Below are experts of layer 3 (counted from 0) of a mixture-of-experts language model. Rows are named up (a neuron's input weights, with its number) and show model dimensions 0-95. Each number is 128 + 24 x the weight over its row's rms, rounded and kept within 0 to 255.
Before each expert's rows: a language model's description of what the expert responds to; "comes after" lists some tokens at least twice as common just before its tokens as in all text. This comes from a sample of Wikipedia text that the model never trained on. Tokens count by the router's weight.

# expert 18
Description: Taxonomy and list fragments. Pieces right after a colon, dash or genus name in species infoboxes and lists, like m-acrops, tr-ivittatus, and years in authority citations.
comes after: ":", "\n", ",", "us", "a", " is"
up0 [162 101 111 164 146  98 147 129 140 120 163 132 123 146 105 137 114 156  64 137 112 155 112 155 116 108 132  76 135  78 118 154 137 123 131 146 139  54 124 107 122 116 128 105 121 164 125 111 123 110 131 122 116 117 117 157 121 131 123 104 130 165 118 145  98 118  98 169 100  98 181 141 130 150 148 114 112 122 139 183 151 133 136 135 168 129  89 129 157 149 144 161 111  88 130 108]
up1 [127  69 155 150 149 169 122 126  94 108 122 205 160 127 116 118 126 137 164  97 146 131  91 166 126 153 114 125 164 112 100 139 142 165  88 158 121 131 140 123 119 134 124 128 153 126 116  89  85 123 143 130  98 158 111 147 151 128 130 113 111 152  99 124 139 135 185 164 136 117 142 162 128 150 150 114 155 113 123 139 132  79 133 113 147 125 138  80  85 149 137 135 147 142 120 126]
up2 [131 138  71 132 143 131 109 109 155 127 115 116 118 126 123 163 146 139  61 140 129 176 113 116 164 142 147 121 163 126 119 147 153 140 104 131  94 156 125 148 124 150 139 139 127 144 124 121 147 130 178 122 102 155  70 142  86 123 134 108 132 125 145 146 135 111 114 120  64  96 157 104 153 151  91 124 107  76 136 106 144 116 119 122 164 145 128 100 107 158 102 117 165  88 119 142]

# expert 20
Description: Letter A and article. The article a/an and capital A, O or E starting a word, name or sentence, often after a table bar or comma.
comes after: " |", ",", " as", ":", ".", ";"
up1 [158 141 161 131 125 135 148 215 121 128 147 153 105 135 125 101 126 146 121 131 145 107 131 135 135 160 114 107 103 119 102 145 107 139  99  90 118 144 136 105 144 139 115 115 164 119  98 127 103 123  82  96 163 132 134 138 125 131 118 138 133  97 107 129  90 137 138 120 113 213  89 135 148 150  91 137 138  80 146 101 133 165 141 148 109 147 127 105 151 115 100 148 152 153  90 104]
up2 [142 142 133 142 123 133 125 154 129 107 126 136 143 151 135 123 187  93 158 160 112 141 130 123 145 131 108 102  88 118  82 100 136 147 100 164 168 126 132 156 118 168 139 117 129 146  90 106 126 124 144 155 205 118 122 142  97 134 117 127 177 171 123 166 103 146 133 117 130 197 109 133 134 129 148 119 125  86  99 152 110 138 139 125 146 104  81 126 132 153 102 132 101 103 135 133]
up3 [165 125 146 120  99 132 105 149 138 142 172 154 148 122 126 152 132 122 143 141  83 154  79 130 100 165  70 111 134  83 102 119 132 178  91 137 101 157 103 146  87 130 157 111 103 140 137 149  98 146 121 133 168 130 116 121 114 167 142 131 126 132 113 138 114 163 141 159 144 146 160 150 153  99 124 132 146  94 119 160 114 121 141 178 103 120 141 138 153 107  83 127 118 132  87 129]

# expert 23
Description: Institutional name words. Capitalized words inside names of organizations, countries and events, such as United States, World War, National League, American.
comes after: " the", " United", " New", " of", " World", " South"
up0 [105 141 149 111 119 128  64 113 126 153 105 141 151 163  87 127 125 146 179 156 117 136 166 171 160 131  98 141 156 150 126 135 165 132 109 137 130 133 134 102 139  61 129 110 150 135  99 122 110  99 107 106 120 149  92 117 148  95 132 127 144  97 174 102  79 105 127 143 133 138 149 171 125 102 116 135 116 151 104 136 173 156 148 122 139 121 111 159 131 124 159 152 110 118 132  94]
up1 [137 135 117 118 114 128 125 122 115 119 172 126 162 179 154 123 183 133 136 125 186 140  93 121 122 114 122 120 166 133 140 132 113 164 115  94 167 111 150 153 132 137 160 120 147 146 140 105 118 143 128 155 183 107 109 124 145 148 146 131 153 111 136 113 120 127 143 139 186 135 117 123 163 101 121 160 131  83 147 127 150 150 161  93 140  83 155 126 102 129  82 100 162 126 130 177]
up2 [157 127 174  76 157 121 105 107  99 147 112 119 143 159 116 150 130 117 158 138 132 122 156 147 124 103 204 102  92 145 141 135 104 184  98 137 153 112 116 111 144 113 103 120 147 120 126 115 120 133 112 113 104 114 133 133 143 174 145 113 125  93 108 134 139  67 136 142 125 107 137 121 122 155 168 130 105 119 114 165 141 177 148 106 113 141 169 136 109 163 117 173 105 115 145 121]

# expert 36
Description: Coordinates and measurement digits. Digits inside coordinates, measurements and codes, like minutes and seconds in 36°37′05″N, and numbers in km, ft, m parentheses.
comes after: "2", "′", " ", "°", "3", "\n"
up0 [162 130 147 153 109 134 127  81 140 115 111 132 137 123 127 113 147 165 132 130 128 138 175 108 125 146 139 138 154 105 138 125 135 144 132 102  93 108 108 171 158 127 161 130  98 148 146 101 152 131 116 178 143  80 139 149 133  88 108 162 142 118 139  79  98 125 146 124 105 154  90 126 134 128 181  87 104 126 109 127 144 115 120 148 147 148 157 165 115 109 145 144 173 108  70 168]
up1 [150 107 120 165 127 115 146 145 109 140 113 126 135 173 136 142  88 160  70 125 142  77 164 147 126 151 116 133 141 120 119 122 148 115 105 141  88 129 116 107 166 100 115 157 119  95 120  97 121 139 158 155 158 161  92 143 156 135  70 145 136 136 129  94 109 124 135 118  72 115 159 134 134 150 124 126 118 131 140 118 145  97 183 157 154 149 114 175 122 132 121 137  86 140  97 112]
up2 [139 103  71 136 147  95 109 153 118 159  97  94 154 105 131 136 156  80  90 161 134 155  99 115 117 111 106 179 114 152 131 101 142 129 137 139 147 150 170 153 128 116 149  91 152 173 138 121 141 160 134 137 167 131 149  95 171 159 132  99 127 112  83 113 114 116 109 112 120 130 136 126 165 131 112 102 113 156 159 138 160  95 149 116 132 153 132 136 159 142 157 118  85 140 131 133]

# expert 11
Description: List-item hyphens. Hyphen bullets at the start of list lines after a line break, plus table pipes starting rows, as in "- Language:" and "| 5th".
comes after: "\n", ")\n", " |\n", ".\n", ";\n", "==\n"
up5 [108 168 146 114 146 166 116 185 120 100 129 111 122 141 115 118 115 171 137 129 138 148 161 131 168 153 167 130 112 125  80 173 163 115 145 129 108  91 113 163 139 139 127 147 129 180 135 127 131 120 195 120 145 160 160 159 124 126  99 130 129  92 140 125 107 132 129  95  71 131 126 138 130 100  93 149 134 101 120  88  99 119 122 139 118 118 141 150 119 125 118 143  78 121 106 133]
up6 [172 128 118 158 156 176 130 120 129  86 134 135 145 149 163 123 126 130  97 138 155 126 117 116 107 136  97 127 147  97 141 147 107 117 124 126 168 148 131 123  99 123 110 141 120  95 152 156 146 122 142 143 139  90 143 154  99 138 152 156 117 162 127  86 108 134 148 129 101 111  82 111  98  93 103 102 141 116  74 146 105 149 122 168 173 131 193 112 151 142 105  86 131 141 156 106]
up7 [122 133 133 102 103 151 158 121 118  94 138 125 133 166  94 154 144 118 152  99 136 148 133 134  94 124 132 103 134 167  82 166 120 122 106 121 132 117 125  85 116 173 129 106 168 146  81 131 141 144 137 129 150 111 147 126 126 142 103 150  85 133 132 168  93  82  84  74 111 142 119 164 120 118  87 154 121 181 118 101 154 108 104 107 179 118 128 126 119 123 125 121 133 144 100 116]

# expert 38
Description: Table cell separators. Pipe characters between table cells, mostly after numbers or position codes in sports and results tables, plus list dashes and colons.
comes after: "0", "3", ")", "4", "5", "6"
up2 [121 133  94 137 125 108 157 127 117 137 105 130 127 148 134  94 138 146 110 149 140 157  92 112 152 129 147  88 135 105 125  90 151 126 151 122 123 183 132 121 165 181 105 120 120 133 104 137 107 127 122 138 152 105 176 139 131 140  85  90 119  79 168 146 150 151  87 120  67 113 103 123 105 142  82 126 111 112 111 149 169 116  92 120  83 155 155 132 141 149 105 106 125 147 117 113]
up3 [127 118  85 113 117 187 121 147 131 106 124 106 100 124 126 130 122 143 154 166 144 134  96  99  80 142 127 146 164  94 149 116  99 155  90  92 129 122 116 109 148  96 117 138 116 115 114  97 108 138 131 118 115 150 105 143 148 141 162  93 143 168 139  80 141 105 147 116 145 156 146  92 115 104 147 114 100 128 178  67 113  92 159 122 117 125 139 115 142  86 107  99 109 136 157 137]
up4 [124 118 171 119 125 125 113 101 161 142 132 103 120 153  91 162 151 122 149 152 165 100 139 112 135 134 106 125  80 103 145 137 136 159 170 159 126 146 144 103 157 133 110 143 101  50 118 143 127 123 141 159  67 130 168 145 143  82 113  87 129  76 126 162 137  99 143 128 145 142 133 108 111 162 147 112 161 146 137 147 123 146 118 107 121 119 100 130 105 136 149 113 129 168 124 141]

# expert 8
Description: Nouns after determiners. Word right after the, his or a in running prose, such as time, age, same, first, fact, largest, death.
comes after: " the", " The", "The", " his", " a", " its"
up0 [162 133 149 173 128 154 144 116 149 113 116 116 149 113  89 142 133 134 112 142 142 122 138 166 109 137 113 141 131 127 101 107  98 132 145 132 161 113  73 139 131 104 134 105 158 101 149 137 117 131 140 150 135 144 102 143 142 153 151  81 145 134  72 154  95 108 166 133  92 133 148 166 160 143 144 119 127 117 146 179 148 168 118 109 120 128 134 183 106 109 168 178 149 177 114 116]
up1 [135 130 141 107 132 105 114 117 146 160 125 126 134 108 139 133 142 122  82 136 146 123 113 115 140 122 140  89  95 136 127 132  98 146  99  97 150 165 140 128  92 164 109 148 135  97 142  96 125 104 156 137 180 125 102 131 181 113 150 115 100 112  87  93 115 101 136 122 121 122  67 136 157  74 161 134 111  96 129 110 103 136 150 141 101 112 135 190 140 118 141 101 174 131 124  86]
up2 [128 139 125 171 164 150 112 137 114 111  69 122 103 103 128 166 108 135 120 124 171 169 157 130 121 155 113 177 157 108 142 135  96 129 139 132 129 151 184  94 143 156 160 129 125 139 130 125 139 141 171 112  94 157 116 119 123 118  92 134 118  60 140  95 143 130 113  91  76 171 111 137 145 120 115  96 128 120 106 120 123  97 156 123 110 137 118  99 117 130  87 125 121 123 122 102]

# expert 3
Description: Word-initial c, M, R, l. Single-letter or short consonant pieces like c, M, R, C, l, J starting or inside split words and names: Bron-c-os, M-alayalam, l-osing.
comes after: " |", " the", ":", "-", " and", " U"
up1 [166 127 127 122 145 114 116 135  85 164 111 142 130 178 129 107 125 147 138 162 162 120 112 134 126 134 100 127 122 127 146 144 110 114 124 138 141 118 113 115 129 104 120 121 173 126  73  92  64  88 125 141 129 108 112 129 145 121 109 140 129 109 104  77 159  99 162 133  86 161 138 127 109  98 108 103  96 107 167 107 117 122 162 140 107 117 113 149 132  81 149 198 115 152 126 121]
up2 [149 124 127 108  75 167 134 133  83 130 129 120 171 151 104 140 135 126 123 165 165 138  83 129 167 101 107 121 146  87 130  99 126 128 137 137 171 125  79 124 156  89 115 120 117 147 128  78 162 140 133 141 161 122 127 113 104  99  94 108 128 110 154 130 163 114  65 115 111 139  99 123 137 147 156 148  96 116 152 119 111 114 126 151 123 149 163 103 144 104 153 100 130 150 155 148]
up3 [156 123 110 139 123 110 118 152 143  93 104 120 140 131 161 110 111  88  94 191 118 134 149 150 114 138 143  98 134 176 100 137 152 117 132 108 125 128 102 155 160 161 155 154 139  91 111 140  88  83 112 105 120 103 119 128 106 138 129 142 126 188  91 113 150 166  90 145 174 174 106 134 144 152 108 139 147 166 116 148 139 136 160 119 142 152 156 126 124 113 158 130 157 141 140 124]